config.yaml
d_shared_expert: 0
normalize_top_k: false
routed_scale: 1.0
lr_router: 0.0007
vocab_size: 8192
tie_word_embeddings: false
max_steps: 5595
Below are experts of layer 5 (counted from 0) of a mixture-of-experts language model. Rows are named router (the router's row for the expert), gate (a neuron's input weights, with its number), up (a neuron's input weights, with its number) and show model dimensions 0-191. Each number is 128 + 32 x the weight over its row's rms, rounded and kept within 0 to 255. Numbers have three digits each.
After each expert's rows: "mostly gets" lists some tokens that are sent to it at least half of the time. This comes from a sample of Wikipedia text that the model never trained on.

# expert 7
router:091094112194104128134135102084141121146124199145080154146155139121101147125180141166137126143146140106091131093139074188143133154105107185085170121113112188036122093076108146133116118072117119178145135111147118125087154189133144097167096142183148152142134165107127158168149049179018080126183092182103127127064129130132119140105140171128103173090099101100111146098186160129137112154105137133074132125082125195067130089164128127138090172128146165109145154162121152104107103125121161202161162153126129124134124095199160122099123154136128167110117149106169150075129114134137118072
gate0:086191128112070130136185169144165117206111149105170132154189101100059106153112145065111131163129079129214175065137128136166141158124159085107114133117092181105076154186082193105147185070162091099128140156113068148175077140107159154130156124175193153149126122167130107106112137136104115088138136122137078095128144121152094119086112145106115146109141110067138129165119108104147080100171098125108123122082117133070089106132118161130152101130141140101111099096189099141096108153167148193058095131113139135138135117156126154067139147142104158157077205136129163120123146153090144122
up0:100163150178165101124102126120131165159159107131130086134127133186107101090094143183146181126157128104144124159142142144123141115143160030169129149070101174150066113079122139178150117113103155155144073119128126122153119082094166064158080088052103163118103123137144194134066095173096121140145159108106142148115140219145080137151094142151109124119112112146102196156114133121169095100159157145055116117181085139119120102111152201157172182165135115134110089128126130070138043153120115160114149202117144115114118123151094136103104120106051164141139122121131135156111096114189093096
gate1:116106128131076143189115114121095171113134174113135075150128142147104176086084151091124133153158068121157088103171154193135146090171155122110123120161155110161099162165129112103152127112097094175130107151076134149121119150033114147147121094114113101227057137151118155111139090087085112161160106116118157060143155151134197152096076174109108128142080159160174164172124148145174089143106111129124117109105119087163191104134119137085179078153153120180067149107122111127153103120148086154119116058174075090150111151177070142136109148122189167114188135120142111122108095111092149148
up1:136143080125117168070109125131156102080079095094085174131101088134146083174152145158120128174094181136154161163126076118149106150045077171181139145099117096136086123076123143155089116143106150101115072103136112086106177086136061142153153162100142128140170159162133137202104146173160153093099146164128139143153105169153127166116160173165091107139129134134091174070056103150119109137097145146157098188201111119109134195154100093134154139086142119102108081124134125088140127108113099082162125134126202120128096130090194165132176132201103085156120107117116113126097149155178069133
gate2:110079085116125143155152164180093123164074137084144187143103146177125142123128100125101173132092135142140135058126121174127128135070111151130108134127145126108105157130116140107203179162092089101157184141105075106130135176164081206165145121138138144111164186183135096075138080142134098078100070092139118088153095150146095114142119120117144117137129099148100126102108167127208149093170178089095117119199099056103146143109119133096103155100144110097107122100167113153151095132136140135058136089160126095101117156157130111107071109157062085160182167178181181152129158173167140077
up2:142066149148081131070140150077082113159112146134125141077138141203091129133109129121108173103143124128108180108078103075095162104125110111131111129101119106141127076144163122130189159205132135111142168175078139162163106152169099208169140158141158131152131157184121120064143171116128148115074086128156132164120157113123178100100113127125100101081129098113144069103102091048117160131203140110104081127139099175074092096073170112146099103076086142117150147125109113185114168142133125150167158079169061127106103120113130147166152156195114159148143173108189167171124087118152139114
gate3:063111087099108171111143118088098135107127117116143166066160118168121119126160109114095143083084071119172160107113127153117074178187134134182119102157161086166082151123135167115154152128104082111115149161185113141167114108134108147109161096137189126175199134090122131101058097146097137161098111127137129129115108137165206099108183103130086185127124160125131224093139171176140139151095160089124123117097171116112126146120204144173146104094108160127080086084088103086130107127126131129115135110129103096191130148135136117045078172109151081163176174085148175095088126120165157135
up3:114132130087081202139170142134130101102147131067098079154155162103093066140137133079114149142127111108157131138099121161149109078130156173192149069153149082158099128149155192095124121090146165122049124150154141208141114133142159095169142195140092106129152154111156124108057114101149057129133081119124098137098086166150128144106121132160123161138209157124081139138109169172144097136112188130077144077161141195177165089165162088150112128108105143129152087116120142070108138163102123086192125060141143112158109141095085134064073164113128133109126086105112128157127136183163138111
mostly gets: " when", " during", " into", " including", " through", " until"

# expert 6
router:105070157087138154175158096171119119127078072136143136127076138102132073111068184157154151112119126150086104107092120152089130084090109122129061089129159103117121094135194093110128137163107142089131109120126135155124153109076146212106118170130133111162114101125116119156083137138173128043126106166206096124083063097166125201096075144052152114162163123101171111152139129092105135091145135167086143178210102098180127103122123118171102144134062149147108111105124111111157142143094135130150059129137134154119096139167144110158124136152128130160078180185135139199129108163133174149
gate0:093119075074193126120149074114129174154102120086193111125102098115110150170142123131098146174106157169142156129196125097087196167064136127149206160098131135119137103098167135115167157141097138098098152122175106095112152113216161101118099144164130145067166143114143149105096096092168119095117122121123096155157126182124143105148137149171098128116096095104056104161135156152164109161125138131165111160087113105059155083090099089092151102102083115165106124109223164169121046116122134114113143167149172198127127095118109144141075175154176108099136151144122118088094109134101097157
up0:111149095180125115148096112134161144105124102085136071098123120116146087150157133121103147176169196134120087074157159069135175122102138147117126170122133132131099152064160157129113104138158126131157216126089096160109126121162130131106099138110158080081113139089125151125115119080132173085125124090149077121089177182125153146111085214159151096172182061105134126106178116103131110169206144125170073082080086170183080141112098128100149143054063111086149140067161188164166107114153140136123139181127135175146117122116117147170143118131125100098097096142125119167143090196135092149
gate1:160139071126093108120167114154140118088098130146125196173113081140158140098070185165114120164090189133112161113150145145150171132064095067131148183118137072145104144110147144154170107119081159110134120119091118064084137119139128091106129105074141168093167166138134154150108104155136138082172164089105177093177127142122126100166122132116116144102133151092118119169112063139090153129234136130044140117142151154128132174183108140095131138121095183097120079136120091119122155167177097155101087161208177116063131121150095097113166112111126100129121163175138136085094059177109162120
up1:159108125183125130143102163139112120114095131109146088105162114104149165141126117103135115134088103098082170102144140079135162121152155150114138077095111152188125149145121127178122081172123124136058135106100103109155163164112101136141192153133145112173141151091069122169091155067143130156101085139171047202083159181111134194152117047103097113141139137138147093141110153109113124113171167087136109152197160135125098157121083172185184101101098108161170092081195109133090113112143103122123149115090095097128091185118188100114113128171145104149096123093156135118057210085178112145
gate2:063106115119114134138132143152081146136088122209125134096099163141122157089121124120124121137083154113198104105090089126152182118132064079200134091115152125121184150148181185145147061122144096110107126200081159104163142183179098180172142144118109087124151121147180136200110147173136123129125096116118163144160099101066135064094154151111102149100056097187139096117116101133135169167169110126096103126149090117103169065154163157164133106139051126145111164119182112099107116132144071158071140105133161102125113142145149122081111116138130141099161149090117182134133067172092150127
up2:136186105127133127105146125108163037101109162134116131086086110115096140122114117161132130114163101147125104085156158058091193169131197238087123166175141124120141149105157157107085123079114129098147157136125101103148084101133099100081145105152083113183156102137135171145187114096103166147112125183131108137129196144107162114121068090126112059151121170066164075163143183138068165174100122125150130099135143152085162122118190114103184131140183141133116159086129112172141125149143126062129150161094118079167114116114156083164142072156114085092113123148125092139173100115147122164
gate3:121162077051161167093100144125115084171189162163102136125117078168162134101107142143074172126157099106132135120120171132176161127113123123142184073113067146127073097110186125127112100156095146076154125111131161142118134132163132105153142118110103137149147147178167108084085168165124140125148126100091082072163094144127167124108112146108122106133065181074136125160065129137096137142136143140087102143180138140158119109068183136108091168170141121111125114086063119180129152187096137145197132151108173079178107070119078159136133184184078066163140151158078150138167078160107117112
up3:236107130125125106115174168124110065148108109061136124117168187094166097113131077131019066120136131098114081113120070107108118133115119153161100142113124071130089074084103124189092171125160079173139124122110128152175136161115106102143111134112143148101169115113147158096179151109122107135125136113094168154100114158152155168138158102093140188133186137132102154137162118123108130150087193143155131162114159094099059129139124158142132135094133060121089138076146200126170128099198166113165100153115141138159166111141090154173145127094180164170126112127064150092088128085165135133
mostly gets: " game", " player", " government", " film", " group", " series"

# expert 5
router:193120164153093084134173103106114097155126239122128119125092185180124143077117142091158136139055089160107113187183124152145097095057124131111105117092173195098110078134164144113096130099146083131099155088108114059197150130187136101150107175051095166105113147198069161108125164147130162109108160111125100077132167133099131111172140109111159138152139112145163164109065104108062089143134112150128108140168153140107126152161058085099156090128109106179147125094171147104127138100116136101123145117153119123171129175140110143107125115113066147119088106171085142145125141117153093115
gate1:092154115103141118057178091103137125135106142100127093083143124136153093100132168175136174201112179108129184107145111144101203113103133143125139128198103132141150122135133140102111146090189145099093105096102138117157126049116144151197122075120097127216153108157095184111099099135167125169140137145150159149140167097106164082168136117055128135121105202155128105133136060122102098084122163145161077172153102143077123176149121114159171081124121141110126110128089111111094100079097032108119157145190146126123076131108106151094136157125131085172113147128153176117198137138077149115
up1:144182130148078101134124119154119133111072134151089132112111172087117107146154085135136114131161056126069127188146112076139098086136167134203116106159145162115137173112087068169133162107113141149125152167123072149079122140152132116132169171130167154157139128134103074149184113027103151172128111111122139104127149153132181126140125197122059112131153093176135115033128145136146121149184066095120085118151137107124091160114123100141116108107143145059128145139136118130208126168086101149116117094089137170178153117174131145074163070193167140131098082152118129106173168143112081100
gate2:134116117121183135179128126134103129178074091111148117129169187155125116158107110109067133145081113084094131160138129168116179150075106147114138131106161062118086118140121115150119125101163176133147074153164172110075049074154183107145120030190097127226114154111113187102118136180120126114131147151086086117151127139113134089112156118104181136111105197123170146109071175098109116101117145175152047134067150127123132192134148148115165092145129103176098158133097133124118164106096140128090140117054128073141111118142160157130159165095180127128139161142087154171089110131149125126
up2:108119112105079174115101100099157097133168118155088093141072140158104073116151172116120117151135163172150166084111087139104091124122157089128154144129112126100177113161111171084095151090140134164116172164132106147221110165114047184141168124165119066099145150097125108145108181125105146127139059093145151133134103109194116137184081176140069156070140138129132119120171113120182152111178106109103186126180096101144122075123131125150112121049122118091137145115092160168063172117161191084092171097094122124174115133128225132131148109144108147148169130124154125126052115130132107126
gate3:141127151098111142120145116151114132165134146133166096133094181085165230112131081081107130145109126113151145155150214149155120120116155104086166120094148189118147162192086179122054118160141139136108132115129125155104169050146077156141156169107079138103125173098169205117092099085154107101168132099149109097148099089131108120126158133099169140075086135132108132127060092144087098138108117139122120136134071148164083175188117115091118080106192169186142104154073120157104104128118154157157059085120151119171090084128143105159109099155140137121038161150154127104166121156154122124
up3:164122132183139129121079142116187154185128061151151072129073080115157148119082172132128149126121120161151112133106123147100137095126104073176117118159110169174139145090132127135206119073164118156177112167077114138104057165143145126103121091134131142108168198053137156091132138102094137132153129124081130086103157109157145114102188206178159097099104117089104124114034169108125108120120123099091122107098136121124142092056141110145158189086148100168166141116080117161058122122113152121167119146109123135102124151099164121120167084133200190101130115187130173137126149126095186137
gate4:167176115080098157155108083148157130164090152098192156127115060138103091106121147075073101128135101123152143123123039116160114144132149113148112159053080155097120107086118095118102136125160173140193147110122175116188124133143082138157117134130166178047088092148115140128184107187149146160195130116194145085132159122148151129093117152155109119117145103115154146126088152049164123139121069165122086114186107076055128141111114090131162138139129127106102120072128134180141099160138110127163146130146185164167129130079178194151127119129133115100097126147103090113154186169082135080
up4:090208087145117133118129115141139121132122075130184151161087136103068102168117095107127129100163091096174176096077104135097129109142202144089121137112103133130098116108090148150084177095124197168132168160198095148196097160134131149093102103131154130141072138161117109122185129111113108157137188143125175094184162146122107092124111134132055143158131089112136107136098137108142092163141129154132131122119126091175214124086082055087140134110129145090088065080120112099137139165196116124160128130125138100129124114130110184154143140171181197074156136131076096103137196076123169115
mostly gets: " he", " his", " her", " they", " their", " she"

# expert 1
router:071151106121168145144093072104121148139116186144143077136163148163118099110074149112101074088125088157117131083102120159091168152092196127115114122081086142145184189140089112136150107122146132083120158156095109189090099114089094118123129114142131114095157096094162191102072140153123148126109168090118117156156103172135146117121098134091135110112149162107141132163074065196192131101113174119135085148159145112210169174201150089074173118171067082143196155162155148127119110129061124148129101106072137085094103156130116145125125152146180132112131197110131086158152132141158095099
gate0:198131171120140177117063057157094114080074092180112123104154167074064086185108135108082095106088165129150122150141152055130135097082137127123104108194118145129124121165156102139182156132140091145134147150107126159054147199114150140167088106146123139184104118125158140140122124139139180057144116063086120143105139131189114146154135115121144148117151093117160169112124105081120110192177153085148132137189125130099102134125222107125180151140099090142106088123127187128155121184093153133122115163144069168120181148140138133152056123100079142124137121098100107089113101090145130139
up0:082126062107089131096128179076126182170212137140149112112102134207139123081158118131149114168140111111117167170130139102124103189168156145137134150094105099134119146147068066126133139052109175115117115111132092105107108157167084138133107107144078121135130173163156086107145093138133090217102196206108159107181171093083141153081131123140082103177149118134129105149171086181141139070109139147122141120125085136156092191122154142097143130105119137096072095117128109143156123086167098133173138103101151096161090119128143184130213127143121156157068087111149126105114139161104108074
gate1:179123192173117093151158107106118094150108137093147067116174151149106144110185063109156051104161060143122123114122098173120104101132171116112128140131143136113121129122134132153142192115142138084065156111163211114151148119145134084137167110153115175103142124097089055124115107111101128144139054094184118094155126082141154164112126087111129131092104195131131136109164167158144115165081166128136138138169179150179162145095127078182078106077140168125101130153130073119138055106131105128187149188119116078138110109145145070196181171103101109171121135140106173154113113073134095113
up1:171129093121100153118175082121088186125194146150077173198115141152148107108141164174129176134116152124110132128093119134129119066166101101184139143100129101150211110175084133135148089123136137162151158123115112175121140145104165173156171154081118148164113171151095132087149100139083106138109110136067106100129138166133097183114110156179098187113102058126097093129152114068132091113126184077130115038123130066132113134140137123133162157105080155120118144123139141179096176098048142123099136106152136135122151147152081151115085094149122121124143057084102086175166086110121135218
gate2:130122121141089137208101114127183123130185153070111105086141139128147172177155167104131153127136141124146116161108090129129122167127105094079131126174104135124129178108136112175185091121095072130082118129135077143143161077135099122106118132108125140118175088145118086153197108135133141185123092111147150134165063100109118161158103198120176131129117131145087163135109127145109072131141074095161128089127083143087126153153105073101182150137099137151118140116144098079110170109107096212252095117136171068126097047133140124097154143126154072125146134121155150092105129197202094117
up2:097138189123134128169068058157104165145152109066093075134131153118128090157104126113141095108106154127084135155083167146084139105144152088088112124157154087138067111104122064192078152103109141098189103128171166118098073144142109075153126112154110105122121166107196117118132232127151100142162132138133192149115093141197116123104071233114180158151107146118174111118159124120144142103141138112105155092130110087152148144106110159102173197106147181126116117096100086136170188096102145134120143085068150088106166113173175112100154116117096128146145169136103170154112116143128111116
gate3:142158083061133122121120130234096133104069138162125117151161177164172125148084145122167106118125129177139185154107176171137096124078199135175103082152123097134193174142106132139120125121120139131122138141120106077117094111079184133136149170178121175180064190134117089068114184121103136100130109112131144089122161130184138124137163127100078154099168124153191119116113120099155123179090082138095103086103120086151107122130123101175092130159074130146107048136114158153180135053069107152132089108122132115148167148154083057145082130143125131131140081080161151113116114157140126130
up3:150156129111148119139126097171112152141055146079218128155108157122059093142044105070108132094152128095098151072100146089071127171131140109144174166168175157177095183128078158082170126157153134039152119062145116107129092120165166134129122138188121086096105148123158152098090158125090163124098152140104168147175158150147137129114132169135120142108209117122124176063157108147195136119072119165145112133090119136151144145162075070127162200110110114110108076102134101137108159154121125114112129110156162155159152164106187082130111103123106108122115158149113080126152084149110095137
mostly gets: "ya", "ka", "ko", "ji", "ja", "ō"

# expert 0
router:158132101131147092120124149152139120140179086168184139085137083126132103144197063139102169098190152157224187138167214091112133144180116118146096139146135103190133183196149118117107091100171122109097162079099127087112132098142135115102162094212112116155113139164150112133162102063142121144116098129119134122138131141112067108133088118140095082114078114098057142077112101076106163129119110102167147095130180145128082180113160148129113123102159149124102143160086098211098188142141144060120162129128111129127147179138115167089116118128110119127132108112147124167132080133064173097
gate1:138127061130150125131112078145153150164102119147168132113163129149125107085130145129123137102172122138133116048075150142115081141044111183180123172078145053103148086160174140103132052189042092141119102094195061188141140162112139157137101148123208152132147122157108114150125113098146164077147105157122144133163137090127140166082145141130156100126138146097077145149115124133123093143130164139112120137119177106147139134078114129180131137173096097132138153103122127144112200192153145095132175139136096142116033152109130082114144093137137140105094054108157146136173123112065184159
up1:115124111098096170123122122108147080168132129096145153138125128120176172116164132115140133125161182126111165067151145164153137202119128141119116170152112166084145168108157200150159125154102127059153077062132118071071108215121126150136100112111068143139118157116141123133087155105102177085121080146100081194163157114116150111156130105080158104087092119100153121149136116067089093126118079160084151124101168133103132044172124139146162176121160092104131124103081122121177082104136122165198106171092116130131154150170078102184155205081098093160122101159106128134171132129178104099
gate2:147087171088174099115132155142169120116187117173121081147113167161159124150142116076110112103141082139124112133139140084128129127140172100124159064088101129159174075139156148129046112199141092134164193144174121110034139149141090127142096111140115123199064098091153152077156095170110113122111126106150146105195185118124151092122058139147133159081078116128121106139092167124138091188137134138126167133148108144172186120092156140074119099118151148201152072101142115137135097115111130113189143153131090169078105066116087168074114107152089154102126153160142129179151175109099126119
up2:151062151134147137166181116205061052108133067134116078131106168105047166150024094180089138179147120114122136137093110110105088090115081140128103078169089135128162150112153100183095150123158100163169108118183070157117166095137137154115112124109196163092132077129133147134123150125163103074140143106113174167080171110161165122119142099116122118105109171145102175110169119130087100123089139145155108098158109168134129140123112177129121123125134131123123145123162110103147180106125117170213107170129171067136110136112162153068135186136111092130150128099130077125144150106202129145
gate3:185171138119100157149164092143124113217143152131129168110095138181147140132165098113174142097095059099091078116209131190123079214073159108119107086193115116109123150072077175106105101141162176104103124124134162119111153105111142129115095116156120134127132085103162112118155091127160151194132099182094143090107168103131187100101158088073100103138106073108154101143127170120062100106129132152164089108214094113112157143112136122152141158136096156172159153112124070096118107140191139155180071113145088125132093144098128121153129138125135152126160116102151077164140170069129098123
up3:181082145079130221087196145114108155171097153139155097117154142149101180189101099115102132080174102133111104128142139165109122143101130151073097134178098076140134129118174187086135151155159124078083121148091132134126131162109072131078099072088086104162117159146198198079114083141130130150147124071129133148169167068128205088144138100129162112074112147092140153178111158067122160139129140126170134114108149046129100117147161135112131123094098162141140104106112112122117160120161173121152092153079110125065154105153097210092147136149072129158154124116096142134103164149123156145
gate4:138110099068159187120122104134106147160092121126165130136146112169112118163139053139066154100217142116126084104141113132190087099157090139147095137132154099139153187120054189145174139140092107112110113207105160137086126128173183063133080129127146132127167145136193138151163146133177117120177118155096076148080152154082170054144125131156122102171153152172159190139120088132083146123157146151076152119128153155124139124115103134103174112116151113106104072101128082124100130117086132078108098065112119165149138134133136109118068105147107120049150162148119094072175144084140165166
up4:139102090117133124089067118169149117163176148176083159116159155144140076133162186094148150197122121159123146122141134143114160138100144147134106145135101136147177061141163116115094139195170146100119156100096172127102124103055117198156149221152141102120154159143164084138095120156122192183088132153112132132137097130090072137146092127128122149082098112113122128174120141080113127159145138101153158115113112138146075107097120078112077127125072121136143089157099096043129122071172025096130207151198157099123108105103134143137107127079105140102149142126100187193113152125112142097
mostly gets: " Succeeded", " Preceded", "|", " Coordinates", " Released", " Genus"

# expert 3
router:081152177129100128110097185077146140085194059093128109102077085127107083146108114130081145150123119104113128162117129118121114133140162126139140166143143110206108158074114152146126144158140123117116115182181148132202104131135130186127083124102154097032085119096160075096133152095116113161138107112135162157189099061110124112142110128159133128126133157154128127160156124081163087123157100113117152084042079135100171140144126136132096175100179157114102106090152094074100097121172104136054125139143128126115146111078115153166145188101091080085206117112097143081141134124169203160
gate1:113184167121151127155114140093117170109140132117131073147131138085143109085138060142119129112157228153139079142074113164137175134166087112106130169103068117105130109114068077115059122161086153120142156136143125140126114135156132131157092138101161174114123166026150139142130138144101165179130117171138121083139144118129178140195085167209079161170131088186109113087103041109133147181102110100089119106099135181154126135127097099184086144148125146138173107142154094121091130123108121202107149085181136116143122125139068099117131122123122131137187131175160088124077125155091155088
up1:116151079150083084080135123165156087100105108115159165142142128140113130143175181137074123107123121121112156103128112151109155083112082136157100094153143114141095119116124208107175091118118137110130067147143128178145149134159140150138139097157152070133162150133142139198166130151158177133122084136144099118025161052113109112091151148079160134112189164083116163127180205112111135118133212083124143079134090119126103146134061087121159113146154169067121168155096081048101177114139108130122156075119130187158154125107094136133181113081133138132186143130113149121170132080101173093
gate2:131170159085133143142109146115142120135175080169077133135140148132096147130128111059146073092115147147138115151152105134140204181100170160091168111111107121101129134058060098176157125124164119146129106109167123128117091139192133141149151123159155138061152096150074139164129166132026110123112188176169101112184140120117161115154074144137158085064083102095110150133140075113168114142171171114117100109100141061112147140153157102151122076171159092132169174115105104103150081152129154096085126123146167137152149158117070145121109169138196109120111153117173197081085135105062126095
up2:143140107125093132110151163138124210128120152066140122095124052050143159135118078088133066183167135159154091111141183128096080109113160166156172126124115139103129083139148097111053136159103096109096141190111098118094154127102157161122106165159135147157016118134120096116083136131154174174125112186044152100146149142092124153090141069148097124142192137159124132121108110127169171107136130161124110138123121174155129144107123119156153126157146145181112163117123161128144083068199044121142135125149156121080086098109160095150181087133127160109104144131108150110183103146184091133
gate3:071139154179134172133127124139125156079154157147156153139073117201126174132107113090072122127105171102184152105093136131106175125127088090057114165139174191143171106095124115156134094133132063156136155177148129142141138115131078084190146144106099143088154124157125083075094107076149123128104099144079161125134180086160143117158075140122141118101150149169164138149158184111113103131146166105135163126111104069125172185146159147166153099071146145123124136131143136175145196143159100100103096112174097125134125071115151065084159180051076126047089150137099098104169118122079116121
up3:124143116074097155108161172061159124106107141084093074135120099125068112128093099044235151063109149178088102154130129145167104108220161198172130122141109046182104105154100130110122149128094164130124148103169116148149112137160140131095155118074173118111137122116089121169123168105122167147104139138164158132086101099127116156089121102118110066136087119091154124081107102084098156148148070130124148184168175160085129096153136112145086125175137145148140091136139098129129073140116143156107179128119133124134117156114142154101079172188133130203155160155099125104184162142169161102
gate4:091089120125104163175115083184182174128167163127149131077080121129162104125147125096098170163158133103086109104142134156136163133166168129106131136116180113099166120063085106135104130156175115160099058152185111133195176079116156128160068116136149179157105133061084189157134102108120150108163123146136138146192103101123149088129128058108107119040095152116109078161102140122141123109125147071120141087103092183164093162095123103095175132164132137097150113150137152112075121094097124232113091147103120139111176095145103137135155136190149131106146161130128181119102151060155095131
up4:191095137126064141122100128129130192144071103110142065154107096106197112137106133152135143116103104095108128147121154158126172124166179114124140155111132088118156158072170115129141114132185112121121112142173092168166146100170177129100089140094166163120132090128099177147130137172135123125108085096138135106032131169126133094170105179090119116104146121157086147192138085093115146167025122119130157099072116136182113186132097116126125099149134143120126064110110198065107202139110160200091173142116156093119165087116163096129142107133099154200149147108099105176097087137110110137
mostly gets: " \"", "\n\n", " =", "(", "=", " ("

# expert 4
router:128164106097150156104130117175101175139087079096104147164150054101191157141136112074139112141150148104132086110146099146153154082154122094139150166131133072171120104174133144142136150165074179171215095188144130142153137118182141093117166125125062161175169111133065126147136115144162119128120156082090096113104137133181148099136169128160108157100182102164074107158102214191119152145124167149151125111133103147116142092036148165111156084157129129119114126138123137141150084093147085185146109110109112172125119053118108074139103091098148176201125128139137120103125163078080094146
gate0:197156077080102159120205136107088140119151175175110110116132117120247114139102123136135137065138153087155150160165134129129135145123064192086119142092077073122093114142111111108155082160051158144146129115130116161116119117126092082166170127178174159177139136136124077136159133107114114132134130114155095101093168147174139130114171148153098088096168097199117100133069075094138124091116112150166122113124175169126113147163068176170115067088130090154110040158109114167159118122139070096152135146130122176136112145202142095115163117105147101101118133108161119122139138128119163084
up0:113142159165126077202095096170107137146148161129128121171181109069126105132142122084069111086157100138131132175083078167105118140158206147109150138133142131109138128104101153097139151146073153151154129136094133107157061177137177148172132120069090165121080149134111134105096136159113139130164205127153110147139115165191106143135101160058136123160077107111081150121180093098094108152056144131157077126115105130141083139123150142089055085127121156096145205163123122090129083115159171180111132155120165101108128142143137081109106139120119225113125080159122163189135137089098143066
gate1:095124094118112148104135126137101062063090125079164174129158098106184067177138118122155136139149096159147138122136141113096057108091140107134176131127147080135122113183126095083110136067141108079146151138170166115149111100110107107145114114071119065152149130105110063150105096106157148116131141147152104127104183088165094117133191154169194165147133134146142137126167081192114092201122157231113161144085117205149116114126157136078117103093150165116061168136139104107146136090126133176069106130116141150147154156087169114133124107069110101198121160136147109131146107137203128173
up1:096134108140169121131089123140148136195131084165114082091128139152088165117118146165161118092096083081076114097104161161162147110113151098138145164134148141124165126118109134167134088111146170148101139149153108082085138138109143142174120168096184123143147128146129158171091111071146128158073119088232137043087119195163182155176104100126130173097162110138142152134149129125161124137122101084147164144112190115145043065078101165158119159115066091153128110113161101102137087138065100089108171138153074166090121122153184078116135208102142156171124127119114121151129112106054144125
gate2:128158114162188076102130124170128128126130148165173093163141144101172128118116084168118159125145143179162182158087112132125129128086132073136114109115145198089131046089111124094131141146053138156089136125162160109131191083108130104127180155071178183074127125095097137115187086168136162148099229085108094154137185105090142175146136079084185116069129107137103101157080116130100143139103108152121108101166147134144075175118181154133107096133148134171087166133133150094166037115148106108094128117115070040141094135149150152126116147092112148122136147118129109143139104149157148140
up2:112122116115111181152138157140169199117108137131129128151128149117140099095149126068107115122105078136178128226135037161158039129140115153128161094108108149131161189151139151118121140164139135121122141083095147133118105094122094109123100178124148144186079099110138089069115184124075159142122157075140154136115118078174097128063112094131082150163146125128172160156105153136153142080146103157091124101134167119106108108079143129109116167105160168172165172083135077104140140108129147144108058142109124160209137113109099090140135140074153171048181125113104109188151123203153080121
gate3:162155057054121131115089135140123134070153114121147160139141111122092093120146159077139115038116109111190134179085148179147155087120128100176083176105086129046214147100126153086126182142136114111120089146100152117166140105117117092115194121045162146146169124186106148129112177129124177116113137167130150134120160139100100163194169098165093100136162150173150152153133085138149144145127169159109155103154072114137094150087099133193085129170170124102128069159172087175157084134077111141113154089146126131099122185117146103132164136115099122130094122146129138097082077125089108119
up3:112190166146153133179102146088112110145130096145069104113100156084196124137143139177099165194103162141104144137111109077162152182150142069083151080116100115106082157064097109110180003119144107131105158124129139114087089130129145124143118091187115067121098122151171185133111128070107110159113086130127075063166134176155159127112142166075189152151086162106140148102129149119122123137114140109064101167150162181102173093194156104112114164117104128159127119128151123159137172092120080111139119132109100104138158094186131180123133135066139146097114172102149153136122164137173108158
mostly gets: "ick", "ff", " James", " Brown", "itt", " Jack"

# expert 2
router:170174083118117142132144173149164106107127128113124133113179179125136182178135120123162094148068162080155116089093146062146102187180023132159159098173057117055132107106096100122163150110114107181092106100131154137088117128104112137148156108101175109126145139131168102100145153129124187160116190181121173134126202138080148143118198115148138152163107149133174076128183104097105145140131100115177136138114144076126068134133130146163149134109144081106099100092107125170163182171124147099149073156148158106146123080063179090127149086157163094117121072116130145121093150153144126165
gate1:118120131069095093079098117156083188097145041114103076150097150114157149135115178095117147073155114128193118084140109109153123197146159176151135103166145135072137085116122152074175099105142114166125111060151139156105117148180070137203181120152114097136108117102122088126166149130124161096174112138139164094166135162197044127194156106132085131142096186153093100135088147112221127139096128151146159141144126096161118123141128118108067194091116179069145113153123088142157177143112113135155104164160105069133145117129118150124145131131095101099110116154089134186132126110136125101
up1:138175127164168187151162132122117092165099163118172136139129147169078130139127155188081137103075110124105105157145134129101129075135152158115152120085111169121135085164195128166142207099060085092127140164075173131123116139084126054154108117108117110147130117118164132132149066164073115145079134124146137187115135077139160161158094159136146095158104109117158075137157114113134143097110134106137092179050138118120121113146123093132130109098088145104112135126182196088127067166122091144134019132098095133134160132153099172152116169059168144173094137083072149139145165175115143183
gate2:114086102178148130145138149115159127121142149121122138107161112110115113112156111033085170086122178125093106123151118149170110128120121051071068112138122078113116119141151094132158082121062165206156119189188110116145128090145120159129152106129168189144192081101143140121078120036094154118133165152172102107138200100160109120141126101094176115156192119141188142158203135136162098157095131169092183097104103135139126141093106144178100095083079096113125138163150127152109156105146109109136110139120146120146106131110116155090097114130143163131158170153073137071179167122060094170
up2:157141152117137093127133136108146095105149050109093163091129106137126151124146157106186151085121159042110093112115140131124163128094150159151137077066135124130159120131125143123084101146117173123176097152100166186095109161136083105112174112175130182096175145222116167098074176099201121163130096204134152140152110137127149073126135116122108085130149186150174119131097103142070171078102096162102072093083158119166160148181046155081122104131124052119130106115156125161086148139087139108118136120138165114124073110141162121103095154172134183138071159149097179116147146107133151132
gate3:135123159106059115099110094129180166168113123140208131090119072162154118077126164115181107149099139114127126109095172063091103148086117066177120123125120164126104113166088126162140117095181120147093179143106128167140148107058094167120119163170108098112060098148141175063095147106119178107100085134174160161159155161127094109116101113144086109140147156147141127151147138101152111147134122122118172126136091185093032110090095137113171140129139059138206123123174118109154120167124067136136136082178186090077143147095147141135133125088138199133123138133130179153108175081145159164
up3:100142105108123079111136087143115130132190107118108181083177130105082154040126150122091091158106145132133128099100109172145199101174064158086138124167100117154116100171126105111131160142090158095125088101113125117133121174191153146146142070117145086129128116163211106208138065174140078108144129136110138120170124126099138149097134135147147160064069095120141126190107098136130145099137071089074114138107135080180066118167132130135109103076182110136157113128124076158163105140087128175130159190147166132132066106191138124181141160121192152100120121149145199111166136134138119104
gate4:162167120096146077151105118114057112138080140102107089153103111139103114156172121119137084148099179130074180054067111069146125147166164130138101168161111192132232153096184142183161109176135066088159146117186143091162084144134140114137126080144160126139131108069147146101097152162154166099176095120179090110088145060116114178133130141148126113111142135148145131153086181101128115108192118158133121118088078089114128101108150142107138117184197100151084165077145130095109144167130140130108161124151152143152186079130082124138105132086124182108140101137138093128090100084161116155
up4:130097162164149125122141109231164118116111102133178183153112115157138156162148134117148180128132100163146061165146094109111121091152122167150130148114168121145129124120089129141103097115111114119076120116143088178112141090146177153142119099093081110143125119072100104100151104149073145122070131123178115185158105132164130079116148075073148112152117106114161096083177155162088178178042185082121169184097048152102165142157140089137083101122118107102159146125144100147181144102178093142161071173089172096069096169091140085108160162122128107190121157154095106119179144106112112143
mostly gets: " 18", "′", " 184", "36", "45", " 28"